From a checkpoint of a small mixture-of-experts model trained on Wikipedia.
Size: 15 layers, width 384, vocabulary 6835.
Experts: 128 experts in each of 8 layers, 96 SwiGLU neurons an expert, 8 picks a token, a softmax router.
Training: a variant of Muon for the experts, 2318M tokens.
Below are experts of layer 2 (counted from 0) of a mixture-of-experts language model. Rows are named router (the router's row for the expert), gate (a neuron's input weights, with its number), up (a neuron's input weights, with its number) and show model dimensions 0-95. Each number is 200 + 20 x the weight over its row's rms, rounded and kept within 0 to 999.
Before each expert's rows: a language model's description of what the expert responds to. This comes from a sample of Wikipedia text that the model never trained on.

# expert 5
What it handles: Word-initial consonant clusters
router,219,236,186,204,191,205,192,185,185,187,201,212,207,212,225,193,183,204,179,198,176,198,186,208,218,192,216,172,226,188,193,190,198,238,195,193,205,223,227,207,208,201,172,233,210,193,194,158,188,202,216,190,177,228,193,192,217,209,172,200,213,186,196,197,198,194,178,225,235,205,178,225,174,221,179,203,245,180,162,207,200,188,248,162,188,160,220,203,188,221,192,218,224,222,206,182
gate0,185,224,165,205,227,216,198,189,184,198,202,151,214,179,211,150,186,212,212,208,179,199,243,205,207,169,236,174,204,182,232,219,167,188,176,198,199,209,202,206,185,202,186,231,186,191,226,188,187,198,249,186,213,182,215,207,188,213,207,198,171,213,231,169,155,206,140,222,197,234,173,215,215,238,236,225,174,194,198,209,199,206,190,196,205,182,220,214,216,218,179,192,194,186,175,202
up0,188,163,241,159,135,205,201,214,191,181,187,214,176,190,188,215,204,184,232,173,219,196,173,203,222,245,166,207,209,188,198,191,194,209,223,198,200,197,199,200,218,207,215,191,196,171,175,187,193,213,193,244,196,203,209,221,205,179,207,241,217,191,193,230,217,207,211,221,201,175,216,173,182,178,165,215,202,193,189,224,207,220,192,221,190,204,182,173,210,161,175,211,200,214,187,224
gate1,166,231,148,199,154,222,173,192,189,183,169,215,218,183,244,211,190,202,160,199,184,188,211,192,208,210,201,198,250,201,223,244,179,177,176,188,189,216,188,204,226,168,178,213,186,196,196,249,199,172,186,217,202,219,227,183,171,210,208,163,197,198,196,159,171,200,210,166,200,215,202,209,177,199,195,188,186,183,226,212,214,182,197,177,206,193,193,211,204,210,174,209,225,213,235,206
up1,155,218,156,195,149,204,175,194,182,196,180,193,187,200,223,186,209,201,200,209,204,215,226,176,226,183,198,214,231,176,187,237,190,159,216,173,217,216,185,220,205,181,178,179,195,203,225,197,196,144,149,211,218,217,223,206,177,192,180,183,232,241,217,186,195,163,180,208,181,201,234,229,169,183,208,197,233,180,235,168,202,195,227,202,217,179,236,191,188,185,174,207,197,219,193,179
gate2,207,194,188,186,202,191,205,220,211,205,186,205,209,198,171,163,202,197,179,188,205,238,225,204,186,193,209,222,191,186,201,182,218,213,214,217,208,235,183,202,141,166,176,194,216,236,230,217,207,180,195,206,171,205,239,184,208,198,221,198,164,200,226,193,169,204,168,205,200,208,210,207,195,207,221,212,224,211,255,164,224,239,221,196,202,184,222,154,207,203,184,239,217,170,198,188
up2,218,239,159,170,211,213,233,200,220,214,219,190,176,183,211,187,209,180,170,213,178,203,207,199,171,179,202,197,190,194,253,182,198,245,210,210,216,219,204,193,194,206,237,193,200,168,224,144,183,175,219,176,215,213,221,220,211,203,232,188,155,200,209,207,205,189,171,207,187,209,190,211,206,191,206,186,188,179,263,179,224,227,218,210,185,173,221,174,224,213,204,232,158,199,190,181
gate3,240,206,206,207,193,216,170,183,215,215,224,192,209,196,208,187,205,168,221,186,209,239,221,176,185,230,228,182,173,176,213,200,210,201,238,182,177,176,181,213,227,229,196,178,180,230,176,238,194,187,173,197,180,193,211,182,198,218,208,203,195,201,193,176,215,215,197,206,194,209,187,179,198,203,208,171,176,215,202,156,205,240,161,188,199,228,195,227,198,180,192,220,228,247,203,193
up3,196,204,193,212,232,197,223,228,223,218,194,204,201,181,200,212,191,240,187,204,229,179,207,202,177,159,167,249,251,213,221,177,167,212,186,207,211,198,194,207,171,184,202,216,215,191,224,159,211,218,216,155,198,212,211,236,212,201,218,237,188,188,191,205,157,196,185,191,219,207,195,185,212,208,199,229,232,180,178,191,172,183,221,192,210,181,194,192,195,206,205,178,146,182,180,212
gate4,230,239,166,202,207,206,183,213,181,226,237,187,228,194,186,178,188,183,194,224,217,208,215,203,194,189,184,197,229,179,199,267,208,172,193,184,217,213,224,190,186,219,157,196,207,227,222,172,178,237,206,208,165,253,217,159,212,210,176,188,224,244,229,203,216,217,183,174,170,210,178,201,183,232,198,197,214,185,201,208,159,246,239,185,172,169,215,210,205,204,208,203,198,209,205,155
up4,209,172,233,228,203,221,231,215,229,196,183,209,179,196,207,203,196,205,225,193,161,214,237,234,189,227,224,207,180,213,188,208,183,207,189,182,190,166,211,207,202,194,231,232,205,197,194,226,201,245,208,206,212,194,172,234,161,195,209,231,183,216,196,211,186,210,172,221,227,220,208,197,212,210,190,192,188,219,189,228,203,184,171,207,184,211,185,211,170,205,220,211,215,197,218,215

# expert 2
What it handles: Word-initial prefix pieces
router,177,225,214,208,199,200,255,219,190,186,189,201,213,215,194,198,183,204,222,212,185,227,211,244,184,211,192,216,195,192,199,154,208,229,215,185,218,218,217,181,204,165,174,215,210,185,193,161,200,181,198,192,167,195,212,205,197,212,207,202,206,220,200,195,204,242,229,217,175,189,213,201,172,172,164,204,224,184,159,239,235,168,209,225,167,173,205,193,185,190,199,205,205,190,170,198
gate0,180,195,204,219,175,210,215,168,203,197,173,216,211,219,188,168,242,169,210,195,141,203,196,206,164,213,182,202,201,188,211,193,202,186,216,183,170,196,198,207,209,177,182,252,219,185,172,211,195,197,211,204,220,206,180,183,198,209,190,181,191,199,214,226,194,209,203,205,185,191,232,224,199,188,197,201,181,212,201,237,214,164,195,193,182,160,223,216,176,203,220,198,200,160,185,175
up0,196,193,196,195,192,212,180,186,191,202,177,200,232,224,201,165,214,146,240,245,178,225,203,211,204,200,181,215,202,185,191,208,225,184,227,195,203,173,209,220,216,223,184,216,214,225,179,206,183,187,186,210,217,198,189,205,220,194,229,197,169,219,201,215,209,195,225,211,190,239,213,197,205,219,217,184,209,209,162,244,159,213,206,210,200,183,189,216,173,210,197,171,205,181,203,170
gate1,183,177,196,194,178,169,202,176,192,219,220,229,232,204,186,188,223,218,191,219,220,182,211,223,221,152,232,184,262,236,207,200,205,213,193,182,210,171,175,190,213,175,239,198,185,190,242,206,221,211,207,216,189,191,196,201,183,208,171,207,224,190,220,203,178,178,180,193,203,240,203,176,207,200,206,197,189,197,187,228,227,123,206,193,213,186,205,198,178,198,193,221,197,204,197,209
up1,206,198,162,182,215,183,226,226,226,216,237,226,201,221,201,198,197,219,220,203,163,181,196,196,189,194,198,195,194,227,165,178,197,208,198,237,228,231,211,180,208,156,193,206,209,191,204,206,174,194,191,198,216,208,173,190,202,198,200,196,185,240,149,195,173,218,232,223,206,232,194,201,227,210,178,197,239,227,203,190,203,228,213,199,170,188,204,150,199,180,193,214,170,215,228,205
gate2,176,183,184,180,200,192,209,174,193,212,220,231,197,240,193,192,157,206,207,202,205,183,190,200,200,197,232,187,181,199,201,173,191,195,235,183,184,217,207,184,193,195,193,226,144,190,185,182,235,207,177,164,168,185,206,185,205,207,215,206,185,247,225,198,166,188,175,174,200,194,211,200,174,189,205,198,231,229,188,214,176,241,229,219,190,193,206,210,209,206,201,207,177,215,175,209
up2,168,176,215,164,215,185,174,171,204,180,201,205,182,211,198,170,192,186,174,213,197,182,164,193,174,182,215,194,187,205,211,177,210,211,209,190,212,176,212,226,200,194,183,234,175,187,202,215,230,185,205,172,171,192,177,166,194,205,238,210,194,212,240,209,177,220,197,195,202,222,213,186,199,210,204,196,218,206,212,187,188,203,263,206,193,199,196,213,213,202,197,185,175,203,212,217
gate3,135,183,201,243,192,190,177,165,226,245,201,250,191,243,200,184,201,193,179,179,230,220,235,196,181,206,155,219,184,190,241,187,226,186,254,211,223,180,187,197,215,220,170,188,212,192,208,212,244,219,198,183,212,219,190,198,211,208,193,198,201,233,197,237,170,172,174,205,199,231,218,198,232,205,226,203,207,212,171,183,187,173,200,236,190,194,166,203,157,202,179,175,154,231,188,195
up3,189,205,208,210,208,237,186,173,159,238,187,244,215,232,212,165,214,175,199,200,228,254,248,195,187,199,152,228,188,206,235,184,211,188,219,215,220,183,161,208,204,224,180,184,214,208,209,168,200,229,202,208,203,225,181,199,211,201,186,183,189,238,209,221,200,187,160,192,210,193,221,203,233,221,207,229,197,212,173,193,204,187,204,211,198,222,208,218,178,210,173,164,186,210,132,174
gate4,200,173,200,185,194,185,179,207,216,207,217,193,218,233,192,207,194,177,220,220,192,197,151,226,198,187,181,173,187,199,222,208,197,201,207,200,248,213,190,197,198,193,198,196,219,217,198,164,176,164,199,190,228,232,174,175,200,206,206,214,178,220,188,190,167,236,195,205,217,181,201,201,206,203,198,220,192,219,170,228,223,179,176,212,203,182,201,217,165,176,192,186,206,205,193,189
up4,198,235,184,192,206,221,172,224,212,180,183,197,204,228,187,194,183,212,219,231,191,209,248,190,229,203,227,234,229,214,219,207,165,182,225,184,181,216,173,197,204,238,220,194,215,182,201,194,193,204,236,190,200,186,229,191,201,192,192,183,188,228,250,194,196,179,183,207,180,195,172,206,176,223,197,173,182,182,209,217,173,230,207,194,163,201,201,193,221,186,205,182,213,228,175,167

# expert 0
What it handles: Capital-letter word starts
router,201,169,203,199,179,175,180,196,200,209,170,209,208,199,220,166,191,175,198,196,192,227,195,225,214,192,194,162,240,199,205,202,185,225,182,211,208,221,212,188,236,179,186,249,204,219,215,189,231,235,199,159,226,238,190,203,213,216,180,218,206,199,194,174,211,170,215,247,216,204,169,183,204,226,205,234,240,200,204,219,240,215,185,195,193,205,190,202,177,195,182,148,200,216,213,203
gate0,138,210,184,213,223,191,168,215,220,178,199,222,183,218,196,160,205,185,215,210,198,197,175,200,179,189,163,241,162,185,171,201,223,185,193,206,197,219,188,195,227,214,178,202,186,197,198,237,207,186,185,180,229,219,211,203,179,212,161,215,193,175,235,234,196,201,205,202,194,166,183,227,193,163,179,209,219,202,193,177,214,227,192,183,211,193,228,182,229,227,194,174,225,189,208,223
up0,187,175,173,225,222,205,174,211,248,150,217,229,196,217,221,169,206,170,226,205,176,216,178,193,171,213,174,188,178,183,196,180,207,186,202,208,179,237,186,184,234,219,248,201,205,238,164,228,215,206,184,179,196,224,210,216,191,197,159,201,203,188,181,196,198,159,207,213,207,165,223,226,192,197,187,199,229,212,196,180,185,191,210,226,235,213,213,207,201,206,227,175,226,179,202,238
gate1,194,213,203,194,211,193,231,206,201,205,197,259,205,208,200,237,178,188,199,247,158,220,178,160,212,200,220,206,196,198,212,175,217,214,198,184,203,195,210,208,188,217,191,228,203,218,164,213,176,252,220,181,196,237,198,215,169,190,219,178,197,170,212,204,177,222,178,204,174,196,176,231,223,203,195,190,203,198,199,179,189,215,225,243,192,192,219,220,201,192,210,186,215,185,208,219
up1,193,184,220,206,225,203,220,205,238,211,194,235,170,181,166,217,162,177,235,217,179,215,191,163,211,216,261,223,192,200,228,168,229,217,208,177,200,173,202,194,171,226,191,207,213,259,210,194,177,220,202,190,170,227,201,209,231,193,246,198,196,182,202,232,198,185,205,202,192,198,201,208,214,198,230,212,198,232,201,210,201,204,202,207,201,167,233,200,206,194,216,170,216,170,210,221
gate2,183,210,237,191,203,164,173,174,181,203,253,192,168,211,207,215,200,225,246,189,218,211,218,174,186,182,197,155,174,204,206,181,206,195,218,153,213,183,194,190,188,210,223,186,215,185,195,220,200,205,191,222,177,222,188,207,207,198,180,211,204,201,199,186,160,166,191,203,211,191,216,225,223,197,199,203,191,228,161,170,186,190,171,214,198,260,184,192,211,152,152,216,231,227,197,195
up2,194,156,192,260,180,203,210,210,193,214,178,199,220,190,201,213,205,211,177,211,182,168,209,189,201,203,189,229,199,207,225,176,191,149,219,214,221,242,201,194,194,172,204,186,229,214,209,190,214,230,178,186,212,187,202,196,195,214,192,193,196,206,235,189,201,200,185,183,191,225,185,188,183,196,177,177,185,195,214,202,214,207,197,215,198,187,208,199,181,208,224,215,171,144,206,215
gate3,208,228,199,202,222,191,183,183,194,228,203,229,183,223,189,215,206,187,194,227,176,197,172,206,168,198,207,199,241,201,208,212,201,190,175,207,205,211,210,185,216,175,185,215,211,182,192,182,211,187,234,193,181,218,200,186,194,214,210,197,212,217,238,207,172,175,178,231,198,209,193,230,203,189,202,169,202,225,235,219,197,212,212,219,198,188,209,173,245,207,190,209,208,214,195,175
up3,186,181,211,183,192,230,194,184,212,181,175,208,235,189,233,196,228,206,213,167,210,208,182,211,203,209,195,212,168,198,180,195,171,217,228,194,176,254,186,209,176,212,231,186,155,203,185,210,193,196,178,209,233,204,183,187,224,205,221,210,166,177,179,199,221,235,245,187,205,192,210,178,170,207,185,199,223,197,174,176,191,209,183,191,175,236,204,197,168,220,220,206,217,196,210,203
gate4,173,238,203,212,217,217,195,169,199,236,181,213,222,202,213,199,158,154,201,245,219,177,208,208,203,187,198,185,227,238,181,219,179,171,186,237,191,215,226,178,204,233,169,181,189,206,192,201,213,212,202,159,179,229,229,212,201,214,198,206,202,190,181,198,176,217,217,201,208,182,194,223,210,184,184,206,195,222,193,219,142,207,196,203,199,235,216,189,193,185,182,185,196,187,194,228
up4,198,237,183,217,218,219,210,152,191,235,181,192,212,209,217,218,187,168,234,184,225,152,215,215,191,220,197,207,197,228,214,184,226,168,216,223,213,215,229,203,210,226,204,206,172,187,210,175,209,207,208,168,205,200,196,222,174,193,192,201,183,206,198,187,210,184,198,188,201,193,200,217,210,154,204,204,214,192,193,217,181,195,255,191,198,212,205,215,198,189,199,174,205,211,194,201

# expert 58
What it handles: Numbers and quantifiers
router,229,215,207,172,203,220,211,202,218,205,220,241,197,210,185,187,209,190,192,195,179,203,192,216,214,166,194,217,192,207,200,186,167,205,200,181,205,219,194,207,182,193,208,199,215,186,198,190,200,187,161,198,179,215,186,193,183,212,213,243,188,199,210,219,167,198,203,239,185,192,210,186,203,167,199,208,212,150,160,192,167,181,246,164,199,199,202,184,194,201,182,195,207,212,186,209
gate0,195,220,180,203,188,201,189,228,166,203,206,158,185,242,205,221,191,181,199,187,199,184,177,202,193,198,201,198,195,216,221,174,177,184,224,222,198,193,159,178,202,190,193,209,181,201,235,219,206,162,162,227,217,206,224,226,185,200,177,172,232,202,211,192,199,222,200,194,168,210,199,165,186,229,185,201,170,189,197,181,215,200,206,188,187,173,168,199,211,160,214,181,184,235,218,235
up0,178,206,168,200,185,197,185,214,181,176,193,168,195,222,191,205,156,209,188,185,202,154,184,194,235,171,191,190,222,232,182,200,210,176,185,215,223,219,195,198,230,190,180,185,179,219,218,210,200,169,190,201,224,213,187,206,181,200,204,167,239,224,235,205,187,215,182,199,175,226,216,164,173,214,197,162,203,180,195,147,215,177,209,164,209,168,179,223,192,181,200,176,200,222,208,201
gate1,221,182,223,162,202,221,195,188,192,182,194,218,211,201,209,169,211,220,209,202,174,192,214,202,187,180,187,219,210,212,216,205,205,194,211,172,252,162,196,247,196,189,213,171,172,182,226,206,188,196,215,222,177,200,173,199,215,212,221,206,182,169,190,164,219,200,237,194,201,180,208,186,178,207,195,215,189,187,185,232,196,162,187,180,215,192,191,212,203,183,184,170,220,232,185,204
up1,222,211,204,183,180,238,178,165,181,196,199,223,195,195,213,191,206,230,228,208,180,207,205,216,218,184,229,210,223,191,213,175,221,186,218,194,246,219,205,212,189,213,244,190,201,235,229,209,182,218,215,211,165,168,188,213,206,200,213,179,216,163,171,180,231,208,219,200,201,208,181,199,177,190,205,207,182,175,189,217,207,178,183,205,248,232,228,191,179,183,184,214,199,215,178,204
gate2,198,215,215,222,186,196,189,227,208,212,225,193,226,235,187,182,189,187,203,184,225,189,208,175,199,177,214,181,226,149,192,199,188,195,180,227,203,200,186,130,186,154,187,213,196,180,171,191,162,196,205,205,204,220,204,214,227,189,190,166,216,235,203,168,185,182,186,230,215,198,180,195,178,218,221,160,206,200,204,212,186,199,200,191,174,204,213,201,202,178,175,176,157,195,186,183
up2,186,192,152,226,199,224,207,214,189,175,210,168,209,206,199,172,188,183,180,170,218,203,185,168,207,183,217,176,211,191,180,214,206,222,188,234,212,169,196,167,195,153,224,184,220,176,191,205,160,200,259,196,204,202,178,215,220,190,206,144,192,197,187,180,203,198,156,217,200,176,180,221,195,204,191,195,212,177,181,202,180,211,219,181,190,184,233,242,199,194,178,235,176,226,187,173
gate3,184,209,220,184,200,213,194,184,197,198,211,215,199,213,185,201,238,219,234,209,241,191,217,200,187,203,209,158,176,208,214,191,197,172,221,206,176,164,179,225,172,192,187,200,151,215,205,194,184,186,178,229,213,209,205,247,147,203,176,197,180,190,211,198,184,181,200,195,217,208,197,175,203,184,226,234,236,170,213,177,206,215,203,168,219,188,176,175,196,185,163,199,239,171,235,181
up3,224,175,187,223,195,197,211,196,183,212,207,224,177,173,221,222,180,216,174,186,198,199,149,186,193,199,201,243,208,186,211,222,199,223,229,175,206,237,226,198,214,219,205,193,216,234,177,176,229,223,185,232,220,236,198,199,218,208,235,212,223,229,203,184,198,233,180,211,193,203,192,209,202,184,188,165,188,206,204,234,208,226,203,190,202,223,198,205,202,173,230,175,189,240,201,220
gate4,185,205,201,203,176,205,173,200,200,228,229,226,237,196,213,174,187,175,232,220,182,191,158,211,175,193,200,163,214,209,173,207,206,216,234,196,204,186,187,237,242,192,213,202,174,200,195,203,215,226,180,173,194,201,199,218,201,202,190,175,176,195,187,194,169,222,203,207,195,187,200,174,195,207,199,219,211,195,178,198,190,219,174,206,236,217,208,242,150,203,162,183,188,184,194,217
up4,170,177,181,185,197,174,189,209,236,236,185,173,187,191,228,161,199,201,176,192,228,191,242,216,224,175,231,202,212,208,263,202,219,199,191,203,189,225,188,191,173,215,213,227,207,227,199,224,206,236,203,207,218,221,234,198,227,193,197,189,221,204,189,168,161,182,182,176,221,223,189,237,149,229,178,231,201,213,221,199,213,217,172,203,196,178,224,173,212,185,213,230,177,179,232,190

# expert 1
What it handles: Quantifiers and proper-name starts
router,188,195,199,208,189,195,208,166,164,209,155,203,235,197,238,188,185,173,218,178,190,229,202,202,227,212,218,160,179,180,176,216,202,215,202,201,195,178,228,210,231,188,208,195,218,222,199,180,209,205,195,185,156,199,162,193,209,213,193,253,203,207,195,172,197,197,205,238,195,214,186,157,203,216,180,233,190,200,156,206,217,178,199,216,196,210,220,168,210,190,175,177,228,170,181,202
gate0,208,204,203,177,217,188,199,200,181,201,173,213,189,203,223,208,191,181,173,243,227,218,192,210,222,197,223,201,206,206,221,183,188,216,211,193,174,190,177,202,178,228,228,199,179,189,229,200,240,188,220,186,178,203,196,190,195,203,189,199,225,215,205,189,210,227,201,191,144,151,179,199,193,198,191,196,226,218,187,167,172,179,221,186,234,179,207,188,196,206,202,245,212,176,172,234
up0,206,164,189,207,222,216,208,211,224,199,208,223,199,210,223,178,213,174,173,192,196,154,198,202,158,211,200,178,245,178,195,244,210,210,188,187,174,192,182,203,201,191,167,204,259,167,200,188,209,208,205,186,180,183,219,190,211,211,197,227,205,188,163,201,204,219,230,183,218,216,209,186,205,204,213,180,179,160,222,208,195,222,169,181,188,182,167,208,191,209,198,180,193,191,218,184
gate1,196,217,178,208,172,190,227,181,183,177,200,221,220,167,179,195,218,185,223,205,186,184,220,204,204,153,232,219,193,234,230,202,185,180,206,206,223,186,180,204,218,200,202,191,190,206,197,211,177,167,153,203,168,216,236,192,169,207,193,194,210,191,210,151,228,205,221,200,192,184,204,169,231,185,209,216,198,207,214,183,184,190,185,215,208,190,201,202,231,215,206,194,204,197,153,199
up1,160,199,198,190,183,187,205,210,230,188,187,191,194,195,156,199,211,220,220,222,172,215,177,170,233,183,162,227,211,185,190,172,226,194,186,177,166,177,205,200,224,188,193,203,170,157,198,222,217,205,201,194,202,176,212,185,179,195,157,173,178,203,196,224,216,209,175,219,166,184,163,208,207,205,179,191,227,222,201,196,195,217,201,221,190,216,187,176,203,223,218,195,206,183,197,208
gate2,161,190,204,168,203,202,209,196,208,191,182,188,191,207,212,228,232,240,168,202,191,186,208,216,200,223,212,203,213,181,188,216,189,207,196,207,198,180,213,197,238,193,194,230,189,224,155,241,192,170,203,209,193,207,237,206,214,199,205,213,214,202,209,199,224,185,195,240,178,228,181,209,177,185,206,231,225,181,191,166,190,205,171,203,205,205,161,191,190,177,157,179,236,181,205,193
up2,190,211,211,192,190,178,198,198,191,198,209,199,175,193,234,193,148,212,205,199,178,202,195,204,181,223,224,240,207,197,187,223,174,221,181,190,219,179,185,238,218,215,212,177,161,201,242,197,192,199,189,205,203,168,189,170,208,198,196,200,193,228,176,243,186,229,199,161,230,163,206,205,218,205,188,240,187,223,209,221,207,226,207,217,189,251,177,192,186,225,202,225,175,215,217,194
gate3,175,223,195,233,186,222,209,175,207,188,168,221,238,210,211,214,180,192,179,175,198,196,225,210,225,185,239,204,223,183,196,193,166,208,206,181,194,221,200,224,215,177,210,226,179,225,203,209,177,223,190,186,204,221,194,202,184,194,215,219,206,222,224,191,237,194,161,219,214,194,210,186,197,222,189,202,239,173,203,192,214,186,218,178,168,213,216,210,192,191,201,169,184,208,175,205
up3,209,199,209,185,181,229,189,189,219,206,191,188,233,193,222,257,189,213,186,183,173,205,189,168,222,202,193,194,204,206,191,223,223,182,153,227,207,213,193,244,214,187,183,206,161,209,180,211,182,207,204,201,224,220,192,218,218,193,218,200,205,203,196,222,228,189,194,178,205,207,194,212,194,209,155,189,175,216,202,185,201,189,216,197,208,210,225,165,185,206,193,172,160,208,210,182
gate4,209,193,181,222,236,229,208,193,181,182,190,191,216,178,182,208,187,221,228,178,190,221,204,177,214,209,213,194,197,186,212,225,178,213,208,173,202,168,171,181,230,180,176,184,194,204,231,205,207,189,194,214,203,192,198,220,163,201,154,198,224,222,213,212,212,167,188,203,236,208,214,205,195,206,195,191,229,206,216,190,182,186,159,220,185,227,232,170,199,215,179,203,187,201,193,191
up4,172,149,170,180,180,197,165,198,189,186,149,205,182,175,208,201,206,220,232,210,185,246,190,191,195,214,208,167,213,230,191,229,171,242,192,203,185,187,153,191,222,198,189,215,191,191,239,175,203,161,200,200,216,216,195,226,180,191,153,241,213,192,207,198,182,216,198,171,217,178,195,203,208,195,193,218,220,215,224,179,213,181,185,213,162,221,178,172,217,219,199,203,178,202,201,180

# expert 10
What it handles: Initial P/D/S pieces
router,174,207,216,211,162,171,212,176,185,228,181,187,199,177,252,194,188,198,178,191,231,219,171,251,201,209,184,182,189,175,185,170,222,212,208,175,197,187,197,221,194,165,200,227,179,202,192,182,233,173,189,201,174,216,174,196,204,220,203,215,181,198,242,207,207,221,192,246,218,184,184,200,193,208,172,163,211,215,199,201,207,215,249,202,186,190,190,206,172,189,165,203,215,221,193,201
gate0,196,203,233,192,221,234,194,198,180,205,205,148,193,199,193,158,191,221,179,177,192,223,221,189,228,190,193,201,176,198,204,243,203,216,204,233,193,198,200,245,167,161,151,202,182,224,236,192,193,160,215,199,229,221,200,156,200,210,199,208,192,169,229,159,196,214,182,204,185,234,206,204,169,214,214,218,190,183,236,190,252,185,193,207,217,162,216,201,203,221,169,257,199,212,237,192
up0,191,199,218,190,154,194,190,200,229,172,191,235,163,229,186,223,194,187,221,244,215,198,195,200,185,204,189,226,208,162,226,198,221,221,204,176,187,189,214,203,218,204,217,191,200,189,196,178,194,234,200,220,171,190,200,265,230,210,225,204,188,223,185,204,255,217,211,206,182,186,207,195,225,208,179,205,197,200,200,175,176,205,188,226,201,229,177,191,232,189,203,199,174,189,207,216
gate1,181,209,208,181,204,192,202,181,186,239,171,201,199,180,215,204,215,179,213,195,203,235,186,211,200,193,164,237,176,190,185,191,210,207,239,181,195,168,195,206,212,176,215,206,204,202,195,186,188,188,213,207,197,168,199,225,206,222,156,186,185,206,190,206,197,220,196,230,186,201,193,175,204,202,206,232,207,246,209,187,207,196,195,200,204,260,217,181,218,200,197,166,210,196,200,183
up1,225,196,223,197,213,215,215,157,197,204,180,209,213,188,253,156,213,196,187,167,211,185,214,189,194,175,196,201,196,183,193,185,185,163,215,203,182,237,198,195,215,189,204,200,213,215,222,211,198,157,192,212,179,202,222,228,259,208,235,182,187,217,206,215,209,221,193,238,232,215,162,230,208,177,194,188,188,212,171,228,219,171,180,245,186,187,199,161,209,200,233,206,214,194,154,207
gate2,228,215,182,187,182,206,220,173,216,212,221,214,222,214,150,171,167,194,134,197,182,240,198,198,195,204,231,220,177,201,198,169,190,181,194,229,212,202,162,198,196,194,199,179,188,179,240,160,171,212,184,204,211,189,174,176,212,211,237,196,200,228,191,200,174,211,200,226,201,225,218,188,217,159,224,167,220,221,203,211,188,194,255,207,193,174,221,194,191,215,191,190,224,209,241,190
up2,208,211,214,205,200,178,205,193,193,200,240,196,185,215,233,186,214,180,245,183,179,190,203,249,194,194,189,221,187,200,184,192,193,193,187,197,217,181,194,235,207,202,174,196,165,193,220,197,214,192,161,239,212,220,201,216,168,200,182,214,208,189,211,188,197,202,243,198,173,204,219,196,182,234,180,192,166,216,176,196,188,232,221,238,211,213,196,188,208,205,197,179,207,188,176,184
gate3,181,190,204,213,223,248,193,222,208,214,181,207,165,179,191,213,224,188,213,187,236,228,165,193,204,149,193,217,168,206,187,235,195,211,225,192,210,192,185,172,224,177,210,212,210,205,170,224,221,198,210,174,200,186,198,167,182,205,203,224,191,176,222,152,200,195,234,215,260,209,224,223,224,202,195,189,208,222,224,134,191,205,228,196,212,231,193,180,217,250,204,232,194,197,216,171
up3,205,215,203,183,208,197,151,229,198,233,182,246,195,189,213,214,229,193,204,164,195,237,182,174,202,173,190,209,202,171,180,231,214,217,207,186,194,181,191,168,215,210,228,194,219,188,196,221,172,203,189,198,194,210,153,228,205,207,177,201,177,209,181,177,185,214,244,211,209,202,194,145,201,208,193,211,220,175,230,186,195,185,229,230,180,198,198,198,214,214,194,127,241,227,209,180
gate4,193,194,227,155,182,225,210,233,179,208,205,188,207,207,212,172,174,209,209,204,239,226,195,228,164,214,208,220,196,210,173,182,205,214,216,205,207,200,219,214,231,163,198,183,209,222,212,187,165,174,192,218,179,229,214,205,177,222,188,209,172,193,216,197,201,225,210,227,209,161,195,173,180,181,209,202,208,178,180,251,215,172,209,218,196,230,198,181,222,192,199,190,202,211,220,181
up4,194,200,195,227,221,178,185,191,215,186,231,203,197,198,200,222,223,220,190,216,173,183,224,171,227,228,201,161,200,173,229,211,188,193,158,204,190,218,197,207,185,220,197,237,183,185,202,184,209,244,214,208,215,190,176,189,209,188,207,200,211,190,204,172,200,158,183,186,189,255,233,235,229,242,184,214,199,208,218,166,190,205,205,190,221,185,190,219,206,203,221,197,194,184,190,214